From a checkpoint of a small mixture-of-experts model trained on Wikipedia: 6 picks a token, a variant of Muon for the experts.
Below are experts of layer 9 (counted from 0) of a mixture-of-experts language model. Rows are named up (a neuron's input weights, with its number), down (a neuron's output weights, with its number) and show model dimensions 128-255. Each number is 50 + 15 x the weight over its row's rms, rounded and kept within 0 to 99.
Before each expert's rows: "comes before" lists some tokens at least twice as common just after its tokens as in all text; "gets" lists some tokens that make up at least twice as much of what it gets as of all text. This comes from a sample of Wikipedia text that the model never trained on. Tokens count by the router's weight.

# expert 62
comes before: ".", " | ", "°", ",", "–", ", "
gets: "\n", "1", "7", "3", "10", "9"
up0:33 31 60 53 70 68 31 24 30 39 71 60 56 58 55 58 46 39 35 64 43 58 67 51 44 61 70 57 68 87 30 37 56 49 69 36 41 51 62 63 51 32 39 35 46 69 50 59 22 40 53 42 57 52 35 45 59 55 32 44 34 64 85 28 60 39 60 54 53 54 34 47 36 46 28 16 41 14 54 56 39 39 60 60 31 47 62 56 63 11 50 24 53 44 37 47 55 29 50 68 80 60 44 33 37 50 60 80 61 40 40 76 43 65 40 25 47 37 55 16 58 51 54 57 64 51 58 59
down0:63 65 49 60 18 63 42 56 40 55 45 61 51 66 50 50 46 59 64 51 06 78 47 78 36 43 72 50 52 60 69 41 50 71 47 56 40 72 55 38 72 60 37 57 40 65 63 36 32 61 45 66 34 55 72 50 68 40 44 57 73 28 75 21 33 55 40 36 47 70 58 37 15 54 42 33 76 42 66 15 44 21 64 58 23 51 42 41 35 55 55 64 59 54 22 26 53 53 53 63 45 49 48 46 44 46 57 58 56 54 43 39 54 33 23 65 39 54 34 46 39 50 71 69 60 72 68 58
up1:68 46 38 42 59 57 56 73 63 66 33 39 43 51 29 82 61 44 66 42 60 40 42 54 71 49 61 55 78 40 54 56 63 32 53 72 73 51 66 41 38 64 46 65 54 84 51 21 50 29 30 54 37 38 65 46 32 77 42 18 61 71 52 70 48 52 57 30 84 35 59 68 50 26 37 44 56 35 33 45 47 37 62 62 73 56 47 61 43 77 25 20 54 40 41 20 58 55 84 57 61 52 26 36 61 55 36 30 20 33 48 69 33 72 31 50 26 40 57 53 76 65 61 43 62 83 47 60
down1:71 41 84 34 48 70 42 50 52 48 48 35 78 38 50 47 41 34 56 55 24 53 51 31 59 76 41 55 19 34 58 61 53 48 47 59 60 42 41 73 42 51 63 77 39 48 51 47 21 56 40 45 53 61 69 40 62 63 45 68 47 13 41 54 51 60 35 52 62 54 62 49 30 37 50 48 49 39 27 47 24 33 23 48 42 34 49 39 48 41 68 60 57 40 53 39 20 35 74 34 68 82 49 49 46 52 47 53 46 33 29 34 54 55 22 69 45 44 62 53 66 38 31 49 81 69 32 46
up2:24 71 59 38 61 44 60 59 38 28 49 52 55 44 68 47 35 39 36 41 49 42 47 47 53 50 51 77 59 47 58 79 67 58 26 61 43 61 56 55 56 41 31 23 40 64 44 29 25 44 21 42 52 39 40 55 58 44 59 41 53 32 44 43 61 43 53 16 55 45 56 36 63 72 53 42 51 47 29 48 27 39 64 40 54 52 12 17 68 33 34 51 49 21 71 36 62 40 57 16 54 74 62 42 35 82 46 25 66 18 27 62 65 20 57 50 43 58 51 35 56 48 67 57 53 68 65 66
down2:25 49 39 37 55 61 44 55 61 31 23 31 89 57 50 59 51 46 53 30 38 40 36 81 62 55 62 36 72 61 77 71 72 54 30 36 45 49 45 38 62 30 40 49 29 43 43 38 44 66 79 39 58 65 69 63 77 37 47 36 45 56 36 52 52 64 21 49 17 45 35 53 45 62 34 40 50 32 30 44 54 51 44 57 35 57 44 64 64 30 30 59 71 22 47 53 50 48 45 70 64 62 48 51 42 54 54 40 43 51 42 77 76 57 36 56 40 49 45 71 46 67 44 40 37 40 54 58
up3:31 48 51 64 57 62 79 39 38 19 29 46 56 38 39 55 45 38 40 46 53 37 47 44 69 57 72 56 59 29 56 55 57 44 41 50 77 55 39 32 21 61 69 23 27 41 52 54 64 51 47 55 49 54 47 55 55 66 52 53 53 47 36 51 30 72 65 68 57 49 55 52 62 31 47 30 37 45 58 60 43 91 64 60 48 63 90 55 58 69 62 46 73 48 62 19 45 52 57 38 69 99 55 56 28 27 50 51 39 31 40 63 63 53 46 60 79 27 47 38 56 39 61 39 55 64 41 48
down3:41 50 37 28 71 64 42 52 52 31 29 32 73 39 60 17 27 54 30 66 30 47 28 52 57 35 64 46 35 72 56 53 66 63 36 47 72 41 72 73 20 45 35 41 38 29 57 63 29 28 47 65 57 68 44 44 29 48 39 56 87 50 52 78 60 40 30 76 52 67 50 45 63 42 51 62 32 32 45 64 57 44 51 66 57 61 73 17 62 43 52 62 70 32 54 49 54 59 47 10 49 57 47 46 61 64 62 32 62 47 58 72 56 72 55 55 61 79 37 60 58 32 57 49 47 22 51 42
up4:52 43 70 52 48 49 75 50 29 66 42 24 45 67 42 32 75 49 54 51 67 48 65 75 46 68 62 81 42 42 53 36 52 48 42 60 44 44 53 59 52 21 60 28 59 63 39 60 45 25 65 41 74 58 64 42 37 39 49 45 47 40 60 50 41 66 81 32 38 65 59 31 84 36 67 39 29 46 38 40 38 55 32 69 40 56 44 50 75 52 76 49 34 64 62 40 78 85 54 26 37 40 48 57 77 63 48 33 55 24 41 56 49 42 48 63 55 50 74 71 75 58 78 26 36 70 58 46
down4:49 71 49 42 30 50 35 61 59 22 44 83 07 30 31 52 41 50 65 66 17 21 46 59 44 40 24 50 39 48 60 42 58 59 62 76 63 41 38 56 66 68 51 42 49 36 55 39 43 38 49 61 27 53 38 65 74 55 27 67 47 07 57 26 68 37 36 43 36 43 56 45 19 35 59 47 60 35 60 66 24 51 52 34 58 55 40 52 66 44 56 68 45 60 57 74 46 54 34 56 42 59 23 55 59 50 51 73 60 61 63 71 51 59 49 54 57 59 42 59 43 62 31 69 24 51 67 72
up5:52 60 40 68 47 34 67 84 30 65 59 36 49 52 77 42 55 43 47 63 68 32 62 79 43 44 78 53 85 51 51 43 75 63 59 85 45 72 60 64 42 48 42 42 70 49 67 50 55 64 38 59 48 49 48 48 31 54 35 53 36 29 60 45 42 65 56 68 42 35 47 23 68 64 35 58 35 42 68 55 43 23 53 47 42 56 47 58 52 62 45 34 57 51 34 38 52 64 32 58 53 73 67 51 44 54 27 25 62 55 41 52 50 50 28 40 41 70 48 30 51 37 34 65 75 33 32 12
down5:50 24 50 43 32 44 50 81 39 48 68 66 48 31 56 57 78 61 46 34 64 80 71 56 34 46 56 50 35 47 72 72 43 44 46 53 11 61 47 43 65 55 67 13 44 81 60 28 69 34 54 51 53 48 34 48 46 49 54 41 48 41 55 48 58 90 43 32 65 77 43 91 49 40 43 42 57 71 40 59 92 52 55 52 51 23 41 60 42 50 37 60 77 73 82 35 43 55 29 35 43 41 54 60 44 48 54 56 53 49 33 45 39 56 56 36 48 42 55 12 80 27 59 60 68 61 37 47
up6:29 48 85 49 47 56 33 80 71 38 80 58 70 63 40 22 37 64 68 42 45 12 43 36 74 77 60 40 49 34 26 39 31 59 71 66 30 20 48 65 37 56 17 33 47 69 59 49 46 60 36 17 64 71 67 76 52 33 52 60 43 62 34 71 39 58 53 43 54 60 42 08 49 35 49 61 53 51 52 44 33 45 60 42 52 73 28 62 78 44 46 51 34 67 57 35 78 59 30 43 25 52 61 36 20 63 47 34 52 44 54 46 52 30 84 61 40 50 53 32 55 77 65 42 68 66 46 53
down6:51 58 70 36 80 50 46 33 70 74 64 33 21 48 61 60 44 46 52 33 53 56 45 62 83 41 30 77 59 55 57 49 56 54 76 52 44 17 55 63 29 77 68 33 67 70 66 70 61 45 64 48 41 50 30 48 62 41 46 44 53 69 47 47 54 68 53 29 69 69 44 61 69 59 42 53 29 52 24 35 35 45 56 69 30 49 53 45 47 63 44 37 62 53 43 53 35 30 22 51 36 67 34 57 29 57 37 29 26 40 43 43 57 61 60 83 40 10 62 44 45 47 18 72 53 52 45 51
up7:48 49 57 49 37 22 38 53 53 74 48 67 25 54 30 32 55 57 21 49 55 76 56 52 58 52 31 40 47 12 30 53 57 53 64 64 39 57 52 55 34 53 26 12 53 10 61 62 44 49 42 55 44 47 50 65 73 31 57 43 41 65 70 42 45 69 40 32 54 59 71 69 48 44 49 50 60 47 52 31 41 31 53 29 55 37 52 76 52 70 50 58 26 55 48 68 59 57 76 60 41 48 35 59 54 37 80 40 69 67 55 61 55 22 51 58 56 46 34 28 42 53 35 38 55 62 41 45
down7:25 38 87 18 54 58 29 45 41 68 61 47 72 47 57 56 72 25 36 76 26 49 35 66 47 42 52 62 49 59 34 54 34 49 75 54 20 71 40 49 47 43 52 53 64 52 48 67 47 58 27 69 60 45 64 77 55 35 50 57 69 28 54 54 34 45 46 63 91 45 39 46 30 50 60 72 49 44 53 47 35 45 51 27 60 63 42 67 58 20 55 78 64 60 49 52 31 30 54 59 36 57 47 49 60 58 62 60 33 50 47 49 23 56 40 78 50 44 54 23 51 58 13 90 12 34 58 45

# expert 8
comes before: "2", "1", "0", " | ", "3", "4"
gets: " | ", "| ", " ", "; ", "–", ", "
up0:50 49 64 79 43 69 29 55 18 72 25 43 46 56 43 61 45 55 39 40 72 78 49 46 47 45 45 26 55 53 53 72 38 46 56 61 31 63 62 69 62 51 58 50 37 75 55 40 78 33 64 64 78 27 51 37 60 52 45 40 46 84 66 48 45 57 33 20 38 48 82 57 36 66 52 29 36 41 78 46 55 48 50 47 48 57 35 40 53 17 52 65 48 67 41 59 53 39 42 57 47 55 60 39 51 32 69 60 57 48 53 63 72 44 47 51 50 42 66 55 31 34 39 55 59 43 58 48
down0:44 37 37 37 28 39 69 72 44 61 53 56 43 41 48 61 51 26 38 64 54 51 41 62 48 55 39 48 67 22 50 56 73 61 44 40 44 43 63 70 52 66 65 55 42 60 37 58 52 64 45 68 70 58 61 49 57 66 43 52 72 34 43 68 57 48 49 59 44 41 53 57 58 67 56 77 62 51 61 50 54 31 54 42 86 75 62 53 39 52 33 41 52 43 54 56 49 45 48 04 41 52 55 49 65 35 77 74 42 66 79 80 63 55 57 54 48 46 23 79 47 19 52 53 81 52 41 61
up1:34 50 44 72 44 39 44 60 44 48 60 53 20 56 48 58 54 43 55 37 55 37 81 69 58 57 84 38 87 43 40 50 76 30 61 35 25 33 60 38 78 61 38 55 49 57 57 55 65 58 63 99 47 49 38 45 42 40 43 63 62 27 74 59 44 66 48 52 53 35 41 54 44 73 17 44 63 66 65 82 62 75 30 71 67 40 76 43 79 59 71 38 40 55 58 60 54 37 73 65 46 61 43 47 40 26 68 44 45 43 37 60 48 54 72 19 64 35 72 18 56 57 89 64 63 66 48 38
down1:52 76 25 37 77 58 59 26 68 35 57 42 39 35 49 55 54 26 47 39 49 51 45 76 31 50 54 65 30 49 49 64 34 55 39 41 33 45 12 50 38 66 53 55 41 55 29 42 25 58 65 41 61 47 88 29 71 59 42 51 35 31 81 55 48 92 63 72 19 49 30 49 77 48 65 55 54 53 44 45 44 19 57 34 17 60 70 61 46 55 73 44 23 43 59 55 53 57 71 60 42 60 42 55 30 25 40 55 48 34 39 64 53 47 44 63 50 41 61 42 63 41 48 68 41 70 33 59
up2:39 52 43 56 73 54 53 61 58 62 40 77 42 22 38 42 51 29 18 69 54 67 45 55 71 35 54 51 46 47 24 59 64 55 79 53 50 51 29 57 06 41 51 50 62 34 62 74 46 46 36 38 50 43 74 45 76 52 42 48 58 56 56 34 42 44 43 44 46 49 43 72 58 65 64 40 49 42 75 39 47 60 58 37 54 62 69 32 77 37 65 41 59 59 64 82 34 57 61 48 85 19 98 51 36 45 51 50 35 34 64 29 45 44 43 60 42 54 67 38 64 59 32 19 59 44 48 18
down2:55 62 52 73 51 33 41 36 31 58 42 68 32 38 74 49 62 76 20 47 51 63 62 50 58 37 54 46 68 73 38 39 38 60 39 32 41 68 44 60 54 27 75 68 83 37 45 50 38 44 37 48 34 66 50 61 35 66 54 57 52 61 68 55 32 65 59 58 54 25 38 71 51 34 59 50 41 35 45 37 19 42 76 58 57 50 78 43 53 28 85 62 33 44 52 60 65 29 24 40 77 51 79 55 85 33 53 46 66 63 73 36 19 39 37 55 50 69 63 51 44 75 65 32 42 51 58 46
up3:84 55 81 59 40 50 68 47 39 49 54 32 68 55 67 57 52 22 59 31 49 59 46 71 72 59 45 62 60 30 51 47 47 49 54 45 28 55 45 54 35 55 19 33 49 61 62 62 39 56 69 65 42 48 69 39 45 40 49 59 60 66 45 71 19 57 38 56 58 37 58 54 38 70 26 61 64 62 48 57 34 47 45 54 63 60 29 50 54 66 58 55 17 50 30 43 32 35 43 52 48 25 59 88 46 58 41 34 30 60 40 93 55 39 51 52 20 40 74 28 54 37 34 60 51 67 65 38
down3:33 59 44 59 69 38 51 64 51 36 72 69 39 67 78 43 65 36 38 49 65 55 47 24 54 30 64 47 51 56 36 42 81 40 54 54 68 42 48 59 60 39 28 68 34 33 53 20 71 74 32 34 42 61 59 72 42 49 76 25 72 76 54 35 31 46 61 28 41 21 80 83 36 72 48 50 42 22 54 53 32 52 56 22 70 53 30 52 56 59 25 55 63 46 44 32 62 43 54 53 40 51 46 56 51 39 59 91 45 27 61 43 56 38 34 49 81 41 40 61 42 63 43 90 41 73 46 34
up4:36 65 34 59 46 55 66 53 52 59 28 64 41 34 62 47 48 52 62 44 32 70 51 60 49 76 53 50 75 44 20 59 64 43 33 23 74 42 50 51 32 47 36 51 51 74 59 13 51 38 96 66 45 43 49 74 58 46 41 48 45 41 60 46 49 80 24 31 38 39 21 52 30 47 37 40 58 38 41 26 47 57 30 52 28 70 52 53 73 73 71 70 62 60 68 86 53 40 41 61 58 67 60 53 58 45 63 70 51 51 37 81 50 41 62 80 53 45 50 71 47 77 62 29 44 66 53 50
down4:51 52 40 45 41 68 25 32 36 46 44 63 59 70 70 26 51 40 73 34 47 35 53 46 42 54 40 48 70 49 61 46 75 57 53 57 30 47 45 40 46 44 74 55 27 55 57 77 64 26 22 39 54 48 57 53 34 51 37 26 67 48 41 45 36 52 53 39 78 33 59 65 40 64 43 51 45 41 52 37 39 35 46 59 39 55 39 51 44 40 58 60 65 48 50 63 50 60 43 60 68 58 66 47 41 60 34 46 47 22 19 45 28 50 42 29 62 28 21 49 56 40 67 52 54 26 41 59
up5:59 42 51 25 45 40 54 42 39 47 45 54 57 61 51 64 58 53 60 62 00 63 61 61 63 65 68 51 62 50 31 58 41 40 09 38 15 69 62 60 55 58 52 40 45 54 37 42 48 37 27 62 44 38 70 27 74 48 31 49 57 00 36 68 15 79 60 67 52 64 59 50 53 05 64 50 54 20 60 56 65 46 51 32 33 31 55 54 73 47 73 86 48 57 40 70 67 80 53 77 68 68 41 59 53 50 49 63 57 50 52 40 58 52 50 54 48 42 46 41 41 36 64 62 59 43 46 39
down5:53 17 45 65 57 55 50 36 31 55 63 56 49 48 51 71 67 27 35 39 42 54 28 42 49 34 27 18 41 58 53 34 68 52 71 53 36 47 53 45 65 39 52 33 66 19 30 53 66 31 52 45 55 54 22 51 43 44 55 57 39 30 36 71 37 48 60 66 40 46 41 54 55 51 43 35 21 45 56 48 73 47 41 65 46 42 26 53 26 41 57 32 49 42 30 61 78 41 30 50 61 54 49 70 41 23 65 16 47 97 59 57 59 78 46 43 51 47 59 44 33 42 20 82 46 60 44 26
up6:66 81 43 37 32 39 47 42 85 31 25 46 55 46 48 55 65 37 47 22 76 45 44 72 44 68 44 44 72 28 41 40 45 58 24 37 61 54 36 32 40 49 34 45 46 33 57 50 59 53 50 45 76 48 67 36 33 34 54 50 54 39 05 33 36 66 54 44 38 76 40 63 34 67 56 56 66 40 48 49 45 60 31 15 28 36 38 59 39 38 71 63 29 73 77 66 65 40 57 51 58 52 69 39 50 62 38 50 60 56 82 31 32 57 27 34 27 26 53 36 59 60 07 45 47 60 44 78
down6:32 50 15 48 55 48 04 51 52 30 59 19 22 36 40 52 66 67 78 46 53 53 42 38 40 13 45 56 63 42 46 24 34 35 49 64 61 50 57 71 38 65 38 69 70 46 47 23 61 44 42 63 43 72 23 45 65 71 56 77 45 66 41 34 65 67 40 59 40 40 64 43 51 62 66 95 40 82 34 51 41 59 44 47 32 62 45 49 64 37 66 43 53 67 61 25 59 37 56 61 42 48 63 31 51 65 56 52 41 63 54 78 47 44 40 65 52 39 55 69 74 58 36 66 60 67 26 55
up7:35 57 46 61 45 42 42 52 23 33 30 50 63 74 67 42 72 53 52 42 37 51 70 53 49 36 58 20 42 28 46 41 37 61 50 61 14 77 30 53 40 51 56 12 43 58 46 75 62 73 44 40 35 59 50 53 57 38 53 60 71 42 64 69 53 32 59 31 55 49 70 56 73 61 32 52 82 54 62 65 68 54 27 67 26 54 59 38 28 77 74 32 45 77 45 48 61 37 64 71 44 67 50 43 65 37 51 43 43 50 67 87 63 38 09 50 59 59 61 51 50 41 47 66 23 53 62 30
down7:54 66 51 28 52 68 62 51 55 32 82 56 66 41 44 44 45 52 60 35 32 60 48 54 42 39 40 32 41 46 45 41 52 37 48 64 64 47 39 64 44 40 47 59 60 66 25 59 48 48 58 73 60 39 40 57 50 28 47 29 42 30 73 77 61 15 22 20 54 71 49 67 50 62 44 35 45 23 75 71 52 26 45 45 64 34 53 65 14 35 45 59 40 54 48 36 56 44 26 58 26 34 67 41 49 24 43 84 51 62 56 10 44 35 50 71 79 62 34 49 53 33 69 39 38 29 32 41

# expert 53
comes before: "1", "2", ")", "),", "–", ") |"
gets: ", ", " (", "–", " ", "-", " (born "
up0:20 36 36 46 51 45 50 81 65 49 48 54 51 47 60 57 66 67 47 57 56 51 64 47 63 52 64 19 49 66 25 57 53 51 60 27 39 53 47 55 22 52 44 35 23 39 86 30 49 26 28 39 24 56 48 44 45 43 30 61 52 38 56 46 50 24 19 61 64 70 31 24 26 49 74 55 48 21 45 54 66 60 39 58 48 53 66 46 69 77 81 54 24 40 48 69 59 61 55 70 21 66 52 48 38 38 53 41 57 58 35 55 39 38 61 58 46 46 57 50 50 68 54 52 45 60 70 61
down0:46 55 48 47 66 64 80 20 44 42 46 57 42 50 68 41 30 45 54 75 74 41 39 70 72 71 47 52 52 40 14 54 46 53 31 15 26 75 46 41 21 51 52 35 77 53 54 45 35 61 35 17 22 29 45 21 39 51 36 61 46 67 37 50 48 57 67 72 47 48 56 56 83 58 70 75 16 46 44 39 41 22 62 60 20 41 66 63 57 66 44 51 54 60 61 30 46 66 35 70 52 59 65 40 39 49 89 46 34 42 69 47 37 41 56 53 44 51 63 74 51 65 43 48 54 57 58 41
up1:40 56 58 50 76 84 18 69 50 58 78 28 56 24 51 68 46 59 74 28 85 58 35 49 46 19 44 43 60 49 57 60 52 66 47 48 38 57 53 54 63 66 53 44 44 38 59 40 43 59 74 45 31 51 72 40 69 65 73 36 42 42 33 66 33 14 84 25 52 26 35 55 56 35 48 49 53 48 60 36 53 39 69 62 71 48 43 42 54 37 71 62 38 65 53 26 62 29 37 66 73 41 50 39 36 46 34 47 27 41 67 59 22 22 49 78 46 44 45 44 61 35 57 36 64 50 56 47
down1:26 38 55 45 47 77 65 39 52 69 71 72 80 23 44 45 57 23 63 41 64 15 29 73 26 46 60 59 76 24 71 38 41 56 65 62 38 33 48 29 29 56 85 38 34 58 58 40 34 64 64 65 64 47 49 43 62 60 34 28 63 48 41 50 53 51 31 44 55 53 56 46 50 25 37 30 46 63 50 56 53 25 61 41 63 37 68 57 32 55 52 53 47 70 29 69 64 56 55 24 37 69 62 71 58 76 45 78 65 76 25 53 58 47 70 48 27 48 42 64 45 41 48 31 42 33 34 52
up2:54 35 51 45 42 33 53 62 21 51 50 60 48 49 44 46 22 68 54 54 71 38 46 47 55 41 44 51 38 63 36 48 77 56 32 48 49 74 45 81 44 55 53 16 51 37 25 65 69 39 33 42 46 62 42 56 63 38 64 69 33 50 55 48 48 53 63 62 44 58 51 56 64 62 47 41 00 69 36 65 41 43 30 54 58 37 64 50 66 45 40 57 36 38 29 65 47 05 26 58 64 61 59 80 42 42 49 45 78 57 40 37 51 33 42 53 57 49 49 40 42 50 55 61 37 73 39 56
down2:50 44 74 43 46 74 53 64 30 64 50 38 21 48 50 67 42 41 69 71 59 38 33 30 22 56 41 70 51 49 48 00 50 44 36 71 53 12 70 43 43 58 48 21 32 44 45 57 43 57 51 58 62 41 54 52 56 17 62 52 60 50 63 45 63 15 59 53 61 38 54 52 36 65 33 73 69 37 50 48 64 59 47 30 24 52 60 53 57 64 43 45 42 42 49 54 15 37 64 45 49 37 57 56 45 42 49 57 67 66 63 54 45 84 29 50 68 33 42 28 55 62 67 74 40 50 32 37
up3:15 42 50 51 58 51 55 52 52 54 77 35 68 53 62 51 58 63 49 68 32 45 32 59 34 61 47 42 28 24 45 51 59 32 56 50 65 28 50 59 29 45 39 60 53 33 53 57 59 77 12 37 58 43 50 23 27 46 46 39 61 53 32 43 42 48 63 63 57 66 34 57 55 50 75 55 72 25 60 47 85 59 69 68 37 57 65 32 40 76 77 40 28 31 30 62 84 41 66 44 48 66 48 45 61 73 70 28 50 40 60 50 61 58 39 40 49 50 47 29 76 75 49 47 71 82 61 60
down3:39 55 42 50 45 33 84 47 83 68 42 44 00 60 57 60 38 45 72 81 78 49 59 42 27 25 51 57 52 57 62 41 55 49 64 50 78 36 78 49 42 46 69 71 43 43 35 50 66 48 35 59 50 40 75 39 59 41 38 59 65 38 55 53 72 39 05 46 30 60 49 32 40 52 66 55 53 67 58 37 54 48 50 58 41 87 48 31 38 72 61 42 31 63 45 71 27 53 41 56 45 58 42 36 68 43 68 46 49 58 63 65 66 63 51 39 30 47 60 22 63 52 55 46 40 59 50 49
up4:28 55 48 48 57 26 37 52 35 50 44 17 54 32 44 28 62 61 84 57 61 32 26 55 15 46 79 29 64 52 47 50 19 47 77 44 29 48 38 13 57 34 51 64 50 67 70 44 77 62 57 60 35 59 51 66 37 57 73 28 70 40 49 22 51 50 54 71 44 71 50 45 56 52 31 49 47 51 47 48 72 56 49 54 69 36 28 54 63 54 48 39 41 86 21 44 63 68 47 49 44 91 52 28 36 72 23 50 77 38 44 72 46 62 40 47 57 60 49 66 60 68 58 43 44 55 68 45
down4:65 65 57 54 54 55 55 50 43 37 48 57 45 69 42 34 10 35 35 42 38 36 52 37 56 57 45 82 52 70 31 55 32 65 40 53 30 38 71 19 29 47 24 69 47 44 52 63 59 58 61 82 86 38 66 55 17 50 68 47 40 54 43 39 66 43 55 65 65 38 27 42 27 41 26 37 55 56 31 46 76 56 61 48 52 57 49 61 54 50 59 48 56 52 44 49 62 21 55 69 30 63 65 39 43 61 34 40 32 46 60 55 49 56 43 63 78 71 61 54 72 70 41 63 51 38 51 52
up5:58 37 78 18 57 23 49 79 38 54 43 34 77 50 55 63 49 52 27 65 58 60 10 61 62 66 52 32 58 44 37 32 48 60 74 63 52 23 73 65 66 48 48 55 36 58 45 57 58 46 62 74 57 24 25 55 55 43 62 26 19 50 42 40 32 67 65 73 85 72 37 23 30 46 48 35 41 27 70 22 33 29 52 49 35 72 40 68 50 47 36 52 53 36 49 64 62 38 62 65 54 59 42 39 49 38 58 39 36 72 26 56 52 68 84 63 42 66 62 47 69 50 68 28 41 32 33 43
down5:46 45 26 46 59 57 46 53 72 43 47 75 36 27 41 71 52 41 41 53 54 51 69 42 66 36 50 43 83 44 67 63 88 54 47 45 33 63 44 39 76 40 58 61 56 81 54 67 59 59 48 67 68 47 28 56 69 73 38 33 51 55 49 55 35 52 55 56 43 26 39 46 48 38 60 40 39 60 67 48 36 27 60 54 45 72 65 43 15 28 26 47 40 19 16 47 36 62 62 36 46 25 38 79 53 35 55 62 62 56 86 44 44 15 67 52 45 41 19 73 54 43 37 37 71 64 29 54
up6:37 45 40 53 79 56 26 42 45 52 40 67 72 83 85 69 73 34 37 48 54 69 36 44 29 41 46 50 33 41 67 46 52 57 69 58 39 34 79 53 28 22 42 78 74 55 37 41 46 75 66 44 42 68 71 68 52 32 69 37 57 53 55 36 44 55 47 42 43 33 61 39 48 41 50 27 58 43 65 80 67 47 53 59 50 36 52 61 68 60 51 28 35 66 46 65 55 63 55 31 58 42 49 48 19 36 61 59 52 49 74 72 43 46 73 51 16 43 67 44 46 54 11 42 23 70 45 79
down6:46 59 58 30 65 59 72 27 80 55 63 44 71 49 60 55 36 59 30 52 50 32 36 18 25 34 61 39 35 23 62 57 33 67 50 48 70 57 57 57 52 65 42 42 66 43 78 48 53 64 44 62 74 39 63 72 38 38 40 64 56 41 44 62 47 79 63 77 29 67 60 59 50 43 46 49 25 70 50 59 65 81 15 37 52 49 44 53 59 35 61 45 29 63 50 66 64 40 64 73 63 66 47 63 45 40 53 52 58 47 54 65 40 31 69 72 33 42 44 66 45 53 43 55 57 40 44 38
up7:73 36 67 62 48 58 61 78 59 54 49 59 75 39 34 70 33 49 36 61 41 47 45 30 56 22 29 37 52 57 38 11 58 45 46 56 69 46 48 35 58 61 54 63 50 41 73 39 35 57 51 77 03 25 50 21 45 59 57 50 76 57 58 71 34 58 64 43 45 62 60 38 42 56 48 41 81 32 37 50 42 90 44 36 29 41 54 56 71 56 46 49 69 52 37 55 80 39 46 63 54 52 14 31 56 60 59 53 43 48 45 31 32 58 54 69 47 73 38 60 74 54 42 78 30 48 23 63
down7:69 78 75 76 50 28 44 46 30 53 55 23 63 45 56 40 57 48 35 63 52 38 21 19 36 44 29 69 34 43 63 73 31 54 82 52 51 35 41 63 43 49 44 54 26 43 44 28 61 59 60 51 59 66 41 77 51 40 57 38 43 27 58 71 73 62 53 73 60 63 21 47 73 39 53 37 26 45 61 53 21 23 43 56 27 50 51 45 44 40 73 16 22 83 34 15 55 44 56 64 59 54 55 31 43 63 54 51 89 37 71 54 57 59 21 73 54 84 46 65 33 49 40 80 72 49 51 55